Experts of a small language model.
Training: a variant of Adam for the experts, 490M tokens, 7477 steps.
Below are experts of layer 2 (counted from 0) of a mixture-of-experts language model. Rows are named down (a neuron's output weights, with its number) and show model dimensions 0-127. Each number is 500 + 40 x the weight over its row's rms, rounded and kept within 0 to 999. Numbers have three digits each.
Before each expert's rows: a language model's description of what the expert responds to. This comes from a sample of Wikipedia text that the model never trained on.

# expert 37
Sentence starters, odd fragments. Capitalized sentence starters such as According, They, Many, When, plus stray name fragments and Devanagari byte pieces in lists.
down0:537458479542446503468477475499527594506462549596460575572518447542502489527513454497574537557474469450495458524449459482506546485542513428501520561424498593435490554490480512517507481518437516472462519540481487491462502484546498483446466479513458506484512583548421545548523493490489470513509532439525442448528550550558410494458466500489437437493431495477529479483503519494504456495450
down1:506534512473519540430498467479516508434476507513514515503486446512517437478482505520464497512509496515542444507485519434468403507493500519470438435379514434499449453448467479382520466545503499505476430530497548555469459504538421501487496466568456520526498524490505554502559465458458458518515527496461418536486425475461559475482493512522490479476544501551459541573480467507546555504616

# expert 51
Hyphens and list dashes. Hyphens inside compounds (Blu-ray, under-17, KOMU-TV) and dashes starting list lines in infoboxes, cast lists and taxonomy.
down0:473528420512491481445455449484538468496517408503422439498478533521496434511519510487556540548573466557484541481486515572434480545480569482531470491493524527448509524426506486459490504515426498437519546507502452465500521451554504540449488445512527483484513444551534529474481548506499488583533474486547466563537406452516453519488516534523425468466486584452547469446443501542510464435499
down1:518472479472504501532506483531532384509486458514457567496488446494477521504527512476492484497627500504522432573514501486558516479573467460489573510557528545432551530547445459523506435505517551441552526534515516420535536500502521543419563496490496509525554549471510521422482474512497486485462468459437434470434502530528515464468560518475533465498531573521556478442534457534437530517487

# expert 42
Letter D and coordinates. Capital D beginning surnames and places, such as Duggan, D.C., Notre Dame, plus coordinate symbols °N, ″W and digits in tables.
down0:514561593562524486506485524521473432447482546517552486488503492516460589481537526430499559462526524515396481431493531549507503502492537546539530549449432482545486459547496452488491479499477480553505547571483540498465503561506515510462630485449459503549452523534504495493448491551493435495474542518404506555534552457518469488498534520508502476575486506527532430521496436516473554464485
down1:433478506474480464493518558472493550472545512486511527484476515457567488472489422443484476532510537460517578518490492503543493468482536489494508509577449490497531557527428476518467584503506505478514467515509526406446471478492498514495547463474517505455530494537466498535505528516525458455472499584582497536486582422529493503487497481469569473539481480578468427502542382537432554615458

# expert 58
Prepositions and second pieces. Mostly the preposition of, also in, by and to, plus the second piece after capital initials: R-ost-ock, R-IA, D-est-ructive.
down0:477474518488566518433396434503473521558547526601492483527448504436464528451552464401555521522531519452541466541607501470553486543494537467494459465500488466547521530433493506510479555455518495506562526510496534523475399535510563504512542490508502549498539525456513493507511474446522472516555509554510516459491544543543469598449455499475437502597524505508485505494511525483526525540506
down1:511554522516578492441510547502522487507525517427520531483515497533448458409472433470543489423480463448482531502649467509487516493491533485476464503523488481474568545548500443492483562433541418542501482481475508541514482411517501497503485504475584547496462531517535483513448417463507563503468509549465487453545502468477500468490583489469483584558535536486503536513452447549471540517522

# expert 59
Inner pieces of foreign words. Middle pieces inside non-English names and words, such as Llaner-ch-yddol, Stock-h-olm, Unters-ch-arführer, Iceland-ic, and opening parentheses after names.
down0:483408483481452487506514519497438535508511481494406575487496476499530546506519454475556446509530530513546502597454516529488484513565572533516495441455538436526606471539521507580512472517506488473532486565494426449546441506541511488533531533469469508521506509504547509537479534514478444532478444491543476593495536473494489470466507415507453418545533505584482501479557548497461509477579
down1:451477509495581465517523516500477507486499447496550440527510492427490510425447417542487497475551483459416521469629534527482554504488443576460527502467470504544520436455477455559427495505392571431544441560479489462491538485494496593479425486483539517450483441505478514480495497519559516511468511486512519502520516506473503486510455507427484526451478526502519520441542491450460485493459

# expert 1
Mid-word fragments, proper names. Word-internal pieces inside rare names and words, such as ent in Corentin, p in Scorpion, plus States after United.
down0:449539517530451454502498555484442507456475508484476505434513468513480505472479520474577565522558531456449525548583512489515568543485467496485480520530510540510614541514557485510391477453425493560572493545547459485557476529492525466474529522436430485474425532525469518549488482476558474518436516572484502460470531496490481514469490533524578558550562512458526522516510569449459503513537
down1:454516454490525547473512563539501561495504480474456503512517539530472501464512580466512476478540448494492516558449417542491460518451494478570474399503497493542445514462507558543469447486633471464456544457498504478579496490440522557497572557426494530554527500485462455504480564425500516457498487479480473547535526480481512501564503498532591455498513533460461471491458541481556480426485

# expert 21
Months, US, coordinates. Month names in dates (June, September), "U.S"/US, dollar signs, and the slash between coordinate pairs in infoboxes.
down0:460496543507476524570557428476489490501422497496480511551440497464461537526493451511534483446437524535530520487391598455491461565572495517603452443508552539472472474444447544482471537463539529453535467597457456507478490482491480533517500480504429433519504570451476512542438446477470479495498566498496520542530519428476482556452514505491521462515511522504545496519556495520527487530554
down1:500484510457462510511457511461452410463479510510444493540515479569460458516453501466538486501550536522516453485591589472476470469486527523556461522498541587542548446432507568518527549464508516475455538521528492448483438500516543526443570559443445531552496473455446539538521465431542482544502582480495500473441545462493511510437464495526420473513405488512481529478441536494451485521501

# expert 16
Place-name first pieces. Opening piece of a place or personal name after in or of, e.g. Sal-em, Kr-ki, Banja L-uka, Mal-i, Paul-ine.
down0:520467477447517474527537420559574476469503487531478552530428503535490513541543492436560496501574499523499533473500498460544469413481520523552444460509547510591462541512491508532506474531554533489492486470485560566478503417503550490445485528501442498554416486526489459509555490476520456483518427509490555460510567391564461483566543539518480508510466523476475457499497433477467584496550
down1:492496549480470518511523520521494483537554498444529448499522499517475569503498456485477489511498503437486451487545537536523549517504457540441455509468491468491506498554518388455521497471512464523489543602554496550475520472424452496475542561422517488459486515461456442478565502532503561468555470521452463347516548558543528450573504547469479511504506522500547557559478493494445498466578

# expert 35
Word start after and. Opening pieces of words right after and, or, &, such as tal(ented), Tob(ago), Social, newly, often proper names in lists.
down0:468458472466513499530536471479505455516539439427564464497560456507550494466523494494454475504493499460495483496527455511511483508503488517565479505471501471409560474467487513550455566511453514486477512568503491534443528485495534517503540488473516522462364506561441403508464507499527408532468476488450502409498417501507551597489482510529454523590483483532520480573515504589484514561521
down1:485538460562516476526497539583522479435506574547467535524508524445538515497518568514476452464564457493488484499467503413537507550542487541462526489542541472565464524482556482513437476494453457495562477441578530551450492516513522550503511468507608586543518469515415490462468491442529500517538516522434447450528513504562477525473473550500582458565504450464544495432469520542498498487503

# expert 38
Name endings and surnames. Final pieces of personal and foreign names, such as é in Hungarian married names, sson, Williams, Jones; also name starts after country codes.
down0:536467500548607493468495442482505477535479475548487591481439530499481494565518560430534497553486498535474447584517553459517481576493503448519459468512499521419511499511509519452524428525516459508509520520461499356477477543500475542533443542540537448489493556509504449490480471490501438491453460487495557442480522525533516460548505478569564468535493521514511544509577427497509482571507
down1:452531511534519465480538405502485473479522429589488513448505509438474524525503473500443504524592428510505485598441506416470515436519547496487529508463504431487484459479575428557403523524445480460518479553499460496524549463537440483429529505501494547474469554493485442502502479479567533436484517552517508524474491503444502505512467491508446537526476531496471452441529441459489552567473

# expert 25
Year digits and units. Digits inside years and numbers, such as 20-0-4 and 19-3-9, plus units and hyphen pieces after numbers, such as ft, -game, -five.
down3:537485531463539569525483426486412491433466530492503423459513454495455546518454490461403507463503551517562490526506483551528552482431461469519469608487475517508482469510451474523505483460560439543559457495504556510446482495520523522562483501451535495460518517550510513518457534511529444518514523463418432481468538463586519466517459468481546473499451525495528397517485449438529532550494
down4:406529464519608490502501502540505489475473511492482512545541473513512513541464448491511541421538543471535427569480563551533552513497581549449583460476487540515556517544486483536476468565436462479533591445572476428502570494488462482492437530497529525532482517453554500458507479474480505551500509515454494536505525506513551520507506432519489451515492466489546551469559440578459522437508

# expert 43
Academic and institutional nouns. Nouns and stems in policy, science, arts and institution names, such as Economic polic-ies, Health Organ-ization, hier-arch-y, suffrage.
down0:509449434444465548514510516523452498493487501517645453552479452507552508437569539526452498484527432461511515502595496450463510481545541489428492503547507492476520469504419539531444560507488523485505382470447470506488510483430478460485491490478508457500490518478408485472464585534451506465465443483508495501447507439490460498559546498472510578422531524504496454486500463496534512518502
down1:508444440480447534541472455536513494486499513536420528526462470620452441540452472503570484473520536533460475533513425472525508503535469508507443506543529456537477508449583463525439529551569526508528551485499470486558471473533529416530541460528429552538416442487527529500572498526515424536552519476485434490450523525462483503455481538519447504496532502485507445521519491568442490443486

# expert 41
Space before a year. The bare space token between a month or in and a following year number (August 1973), plus line breaks and spaces in tables.
down0:535540551482440475460497514556533508509392443505479423486491514471467448468548484534517515486552524525485460528505514548493467552575545530481476495495475493491426471465506485427532523403500620510491510534535494518545517542487554533458523430490508540454388532482526495593527497516530488551541535438477513473593505480490534485514517508454543448557506556453483510506509535576531472494469
down1:589535535509498523449500520494493453448509489525525478467490555498526517412528540446571442558536517538436487403671451513447477483523516494554513445509471512480466518480395482593557518498490543484479482518499555462508506561466484477570526488532537583484460518496495440498491471528495493513503515520465503552544532492543534485514500553494467462587526522560523499516482508531483527488499

# expert 0
Time units, table punctuation. Time and date words like pm, century, week, day, plus table pipes, en dashes and commas in year ranges, and radio frequency AM.
down0:494573538516539496477475446544496539489401467530440413491465531510527520459430495495464484550458443491485494529564529426502441470466519472549633561589521504515498476486479505458544488452521511479521467558524501531515480504606468535487503536513558549591474426536469523545503540520510523544516514506501451555501522513462470421538559527468509527495521511505506478481544538481528579507524
down1:565410529482491499463462538507504510549477528520463492497525469513463552521541527494525487507477508580526468431437542489541422461578503515481484521499543525501583462585600548429511450477496458510550537518465494479461483494560593550432464499507469529462494531424482510472476465483526532483572463479510485430515472467532515498481493539494609517533518548498528556534513506478500547442580

# expert 60
Mid-word name fragments. Inner pieces of names and words after an initial letter, such as an in Sanjoy, wan in Swansea, anguage, plus table separator rows.
down0:464500559447483500529537565535508470527464590431443491464515419569474486566507451499427518494527438513565524445518525525543464512449529536515469503468511543583505549504476569445446435536535490581520583493509469476521517471454556476573523533461562464534545497518579508491509520479488510485482515513509534535492474600514468475469503507469492527550539500538490497553523576491574490459459
down1:465544457506538467535509551446525514466586541451528463488533503463513534449488539426522486481545383486510492510493546422486483504503576483447459463481419494400465534543475595506513442530560539466517438506509451432534442419485456511523480520532523469468515513559572484457487429471560484459514586505536473508515492535546456544519468529479494522461498526484536511483469534461529505488516

# expert 53
Section headings and infobox labels. Heading words after == like History and Archives, and infobox field labels such as Born, Occupation, Genre, Country of origin.
down2:447434516531489521411570548458501492503493512449514504525489444528494459571542465545584519471504497564518563482464540431461463482488546533515525410541456530504457566501581489461478499470483535481490526563549490454501531535539471480549533552496503425534523475558523471534481463503491520501455489498527550522493530577525542472548472497488456470437412506541476462548527485480596497409459
down3:460407457501456463504517455511535500470529435483494508480554463455535450592542492469544506575518514494585519511490527397463445501540505539518449420523476534487524468494467560418522495552490528444489500469546484463506510470514468469510515459491500511539476488502469500525532514476473455546542399498541600435516499491459597509511560450488431483440507491505527515532551514582442499527486

# expert 11
Commas in place names. Commas, mostly between city and state (Minneapolis, Minnesota) or inside numbers (15,000), plus table pipes, closing parentheses and some name pieces.
down3:485490466557545548497491513515475527556494470491451558468505439541465583516493453535467463463531483498444518493566525460551483444588561566547476447559459487502582616525437531551515468551563483514540513594529467458518490489453518488487478566491494493527459542503485490511521512627510500476498522486532450530446505501525408527473538469460500457508483503515458508460490502436460479508463
down4:428506575461488533487424506461543496487529504515499502546541498567515532513539528447488561512490586494549474522463500510504480510529540563533438444515438422440536464590437475480436427504463426540469525577496542460501427590492545471599491482579576471528472536512516522514494493497474544546501540498530523552494497503477465562453532453496477512505505489535489461501501505529459517550459

# expert 13
Sentence-subject pronouns. Subject pronouns and sentence openers before a verb, such as she, he, they, The, This, However, often after a period or comma.
down0:507471516521597429507463561528501487538484437462460461471508471484477504578544440445458539504488462462512503559540476512542550469493547416442486530508453412474429503502483542540522561492566481518505485506506508542448432499569472544566525512538476500480456547486510497570410506554536513463510546529507534558516439503524446526417508466519547537561566488477450486450512495506454473536538
down1:483526466459470482517585447526492513495510485460513433454592498514541592449468545534464468459496512466518505532587507520471512523418525515482518493544462535530485480516551506514575478524431507533451486519531494430499446551438535515500530495477575478517500467467557474523460522461577536459579470527470466502453503540522505498504453503584540385564549505505512542445415516516539534477522

# expert 54
Articles and century words. Mostly the and The, plus century, -century, –present, overall in episode tables, and table pipes.
down0:490491554466547566512482515496533553488493531479509544465543459477499423502466580476481473450537457455458482455447486428517535467528555508475482579445510546512479499450516511460566478522418536512531479517503540477500496574553545512531437511514480530479511490400511475509475492420539507470511464510448432463462461462495490603493521533515525491518533472591505457406541564445576528509462
down1:482582529510524489550529527532530510411519532483367452507543493506534548378474470474500473506481528491533511506612524459545526526564499495551513465558541485466455480440516535503517501504465470434432456552485543509557512461499556487513558511505542446509467522510492546492479520532550502449452473488391444509508561483486508476464535463470498493561520505509442551559489499553455508526533

# expert 9
Name-final syllables. Word-final pieces of personal and place names, often Romance or Slavic, e.g. Stephan-ie, Jess-ica, Com-illa, and the particle "de".
down0:464462478493491474471461504499519435556488469554465566488475488534503544541508546519496475466518553531470532490531508445461477478524589471480549486482503487478479535500565554498541562559516478573407478501492528488469458501542587532564550508529479516503523440457482410555491453482494411578464496550501477491459437485483490467490444466475443541454508518577512380519546556567522477510489
down1:512465444518598530475458461427524485493476512538513506513468476414452419498502509536551461452510472558494484455452510435516511420564491497476617500486552490502580455553455474458489484542453486485478482463566527544464542501520450516464500472502427558527495528443452495493444440455544523506518519496459447519447524484502571504514416502508483425474506489525495504491470480528457568423535

# expert 18
Given names, sentence ends. Sentence-final periods, especially before The, He or She, and male first names like Charles, Robert, William, often after father or nephew.
down0:577573472618537548543536474511466452548553521457490512563477489450527465442526478518526584507481547507490498511565554525481460434516474478531538550508507472483478577506466521560442568418508511482519525498493477529512523521504505483479435447450556477473422489537532526444492477569473494491473425582459491529503536487503462523498558458511514586517492587438450485515493518454493474491514
down1:512534525511486489536525510492550517457407474479502505573508523540564464516520448484497551511526502498574485562429501577496486518387445475443554504532575527454476441491476489417497538470483487469461513459507438446435526512487423498534505524477553502486530521506498504539474432497475466467400558547488448546512478498476431450461466532556463554497482425481517540538533440516435513481481

# expert 26
Table pipes, foreign word-middles. Table cell pipe separators and dashes, plus inner pieces of foreign or unusual place names like ü in Teufelsbrücke, Shreveport, Seychelles.
down7:584469483498520539451500542454464425488544487518487521525462516485504419463443542479490485515561423472512429459522523570552492494471504531479438539521491531528544493510576466455469455550451500564581497544477524530491435452522484531517535489525436509511479548509497492459501456513520519419503495551539499496529516577504452513591557579515474587451487530478459494548485430411527529515525
down8:484578500518455511481426523500522445515567492454449524446473530417505490500485608484494426449576536513465465475452452525477496522465495473497510481414504476502597494505420500495486520425485594441502554452500486463499485525517508531462515504439472591467444533457434518446516433455527463485491519499511490488447438545508469471502469509465522468571501495499516530460509541551550432500471

# expert 34
List separators and articles. Punctuation and separators in lists and tables (commas, semicolons, pipes), articles a and the, and pieces after Ch such as Chry-sler.
down2:424525441538510495456467595498554488530502507435424488361517520472520563523516509464518479493570509496503515488537524495489504498463477436450512548486515511498563523520485462512492487501456501462558433530490499563488554485469490543535401468483536509442462550534571508433542483487512509476458450452411515514456478531529534570452495531469494583521486491469508544537507523530516556594472
down3:429464582494546454519554523453511487509533421445496483542512390535515528516500496474511480484469476499506476459445465510595485528470499470518452494518494564471479462552490601584509513550501512496456522456473520477443444504489538466513530485566528589526558503502494570521496489532551530510471491530522570586478532538497550533483477470477551516463440536467560436542532539577478559478504

# expert 8
Prepositions after nouns. Prepositions following a noun, chiefly to, of, for, into, towards, as in damage to, access to, due to; also table pipe separators.
down0:453547536509514521505440483474525457489480546520511507453481475492498458397498478510424466548501493503520471468627486472462482478452551480595529593490509564499515472517478496524479481508595516519489448513514520448549501473518537530451472516507485526584557429414530450491515565513496520420499488539546496493462457472560504514563506474486489492539452546495525525474393516410493517522524
down1:530422458513503534440485472476525468586511461500451467487468469515527445544473550432543496505504528530540452488702490498559492504519482588530518497484451542499453466540470490501499475495488469536492490519515531538563489503547531516482443478482512546540460495468565404502564525456535487526501448529477458484536561445524525472506472447462525450489529549488551512466474493474525527457437

# expert 4
Digits and word continuations. Single digits inside numbers, vote percentages and table cells, plus mid-word pieces such as evid-enced, predomin-ant, affid-av-its.
down3:478438570527489469573456503498506476489511472503519447527540434514411488521525517472507547515497482458494552427511500453549533535434537496477497509521484545468584541531583497533451470546481506500522557485529521521552497508560510537465566550489556462504446555483406436409461469517508521552505414447474531496453507486472530473489536457580521555486547522537460428446502491497431470539482
down4:457560472462485458487534513511493515517426521534509505560516460540481578644514452457426526479526520492455464516500488511546455460514450487515476481583483492492507455462438528520444521469458480469538502502551467578508501478491460506464533526500574497513626464485471470531440506538533493436460508527557431471525491465489486443523433460459413513491505562463498496530510536524473451555448

# expert 55
Determiners after prepositions. Determiners, mostly the, plus this, that, these and his, after prepositions or sentence openings, such as Before the, of the.
down2:463566516451505527508520543501540534577539589521443503558497506486564517561532483485464453456477463464460487473613516425564485525533469504437517505491499488504468535491582499521467497501478508546478541495500531503544424447502433526520439507453523586509470521501496552456438493453544465454552529529462465484520456471571489527478527506485534419433485555543527503534555516554524434567520
down3:473519438438462512535559515498453483501459549520529527498524501520421498453529555482517533471501468511524449572496512597461503433545532478579459485497501547505555512536418457488542477518533515575508538441466458459484523539468472554512547509517508483486498492422575484519556455444474445482465487392456507436528442478471495491467478435531511430448508491502537440484426449431503488484527

# expert 36
Capitalized word beginnings. First piece of capitalized words starting table cells or sentences, such as Tw in Twins, In in Informal, and During, Also.
down0:479515580452527505504537513439507514466545502488527534503466421476478558560465467493443511451494477488516540550469532512543507509532457494470427513433464516562486491537509470427547531427521447500500504497464528496516484562506418599492561525457463550553530557536509499497469425467488488587435493501507485464500531490446515504476414457486497472529491456444512538479516432552504546554617
down1:582513542484486515500523508426540512523492537405532448397499497504469458474473511467472492495483480483498539486612458519496494478538493410513451505495510514507510521485428446514465551537554400491520518421481525537442497520522475514514524473481612468565511508502490530486548421534458483504526502486449538522510584539526463523455532519483496560440471530463508481552494559483476586516422

# expert 15
Table cells, naming verbs. Table pipe separators and header rows in sports and election tables, plus naming verbs like named, renamed, designated, and mid-word "or" pieces.
down7:458550498417515522433486523491563508534484482506548530475549404538466394465484415520489523513505492481498557527543448414548519518467492496499489474486538445451503538440475448520491610433550527505446462523502508505464561546516460516452500532501525560520475534515439497467538562463531518581460367498529478516528502520401482505470491498490450550521498481518501509511487506522504485534515
down8:521543441557536492550437525526517519428512496537472483480543481530487457453474533517518517539539503558452503470554522541551502471465460464456587538502550444473484486543519510458412502454470508474539492538534498631546475419504536483463455469465585511532491531466508539436476509499510488448407570552483494465425554511478427505501441554530493484521460508472458492492446529448491458512469

# expert 57
Clause connectors, table pipes. Function words opening clauses or appositives (an, who, which, although, however, he), leading table-row pipes, and tiebreak parentheses in tennis scores.
down0:508481537538504510596504503541516508530482476438545495479450504492468512480537398500475556544532414506415473516528559584497487566499498498454461445594577554511474548498534491532452522489483588539512538526487472553482549530490465459413493529553463504470442469540454476482468450463495524481482516455478546500520494517514563589500532508464484518492495531529473546440573471506417516485454
down1:514525507470491529491504492552438482488504535473565524452460514437582471458479560498499494488560526552484540493574555472555454486534499459535494490486480428496513461531476452453538458437535436487515381564512505460547506538545478580479475510555446593492494502437473405529534545460529410574472468471482517550538495524540490478535494473452545421501504495552464499533510521520529513482491

# expert 49
Pronoun starting quotes, table labels. Tokens right after an opening quote, dash or line break, such as it in quoted speech, Career total, and Goals headers.
down0:491491526502489479461530547431492529517550477541540578521554495510496419498540513524525522483498508506503448509446515504496577511564510459569528481456543469592510526405553518440474461556450532463503504396568507490496520446488519505507509538461528425469465515481534535520541499404460455461474486510476528473484563455477447519532494586465553470452512499518448454548553593507537509448517
down1:534518497491535431561478485466430545498516471450497549514442510535535481517401539414510522510435445496420434535560475504533486504488493519546524520455568491450468517511532438502516476451479501495472506514499555423437481538530505472427498546531465498476514512518573469541502478521566526481524481577362493472525553496504461493489496503500493533512491452551540447542447438543542462543567

# expert 61
Articles in place names. Articles the and a after of, in or across, especially before places, plus place-name parts such as Zealand, Jersey, South Wales.
down2:494553480501570518515505552468497410567487557478473491536518483505563473498481478512492535464492465557509505511536540587491428472466528533550541548499477524410439508445486503444407488455475517570552448468497433478529537531496429483473453466527544469507505532497565578474524470555469445400487459592542458540459506479489468528518531561493493482516496437515488506511424541494498481463472
down3:536525518481483526463563487445472530500479637471510467501485489499471570506475468521490422458473511486515512440538504448507539501489495470527463584509522518513429491630560508578473415471465531516475568445487515515465469532503484526449517508469547566553431504474500558509515462538503436478492503444503461530498463502543424473489478610547497475472504533513490501528467448549431469501510

# expert 45
Digits, countries, endings. Digits within years and numbers (190-5, 209,6-2-2), spaces before numbers, country names (Scotland, Wales, Zealand), and word endings like inhabit-ants.
down3:510466490425504467489472501414446489537460527569557522488469471554473448542557522549546512428529506617491502487615466506481433472497555481513453453445482495535567451484538470488556458617466512513479494502479544561478509518485460473500501495578456541497500545472570470467487435475494467523480470456483474469509536499481456491487470420522457535482499444516451529502484451473496470460443
down4:465603520483498498486463550459464498480530503455461506482601554497530532490462459487532461552552459494452555440661478487397497512513502482475487517530464523473497522556448462449493447488482488482551474526513555535520471501485452503559541505497512564529479496553495517497476498472495535458453486526426538548537496431510477410546533546512499480501557573544498496482456501497564560472464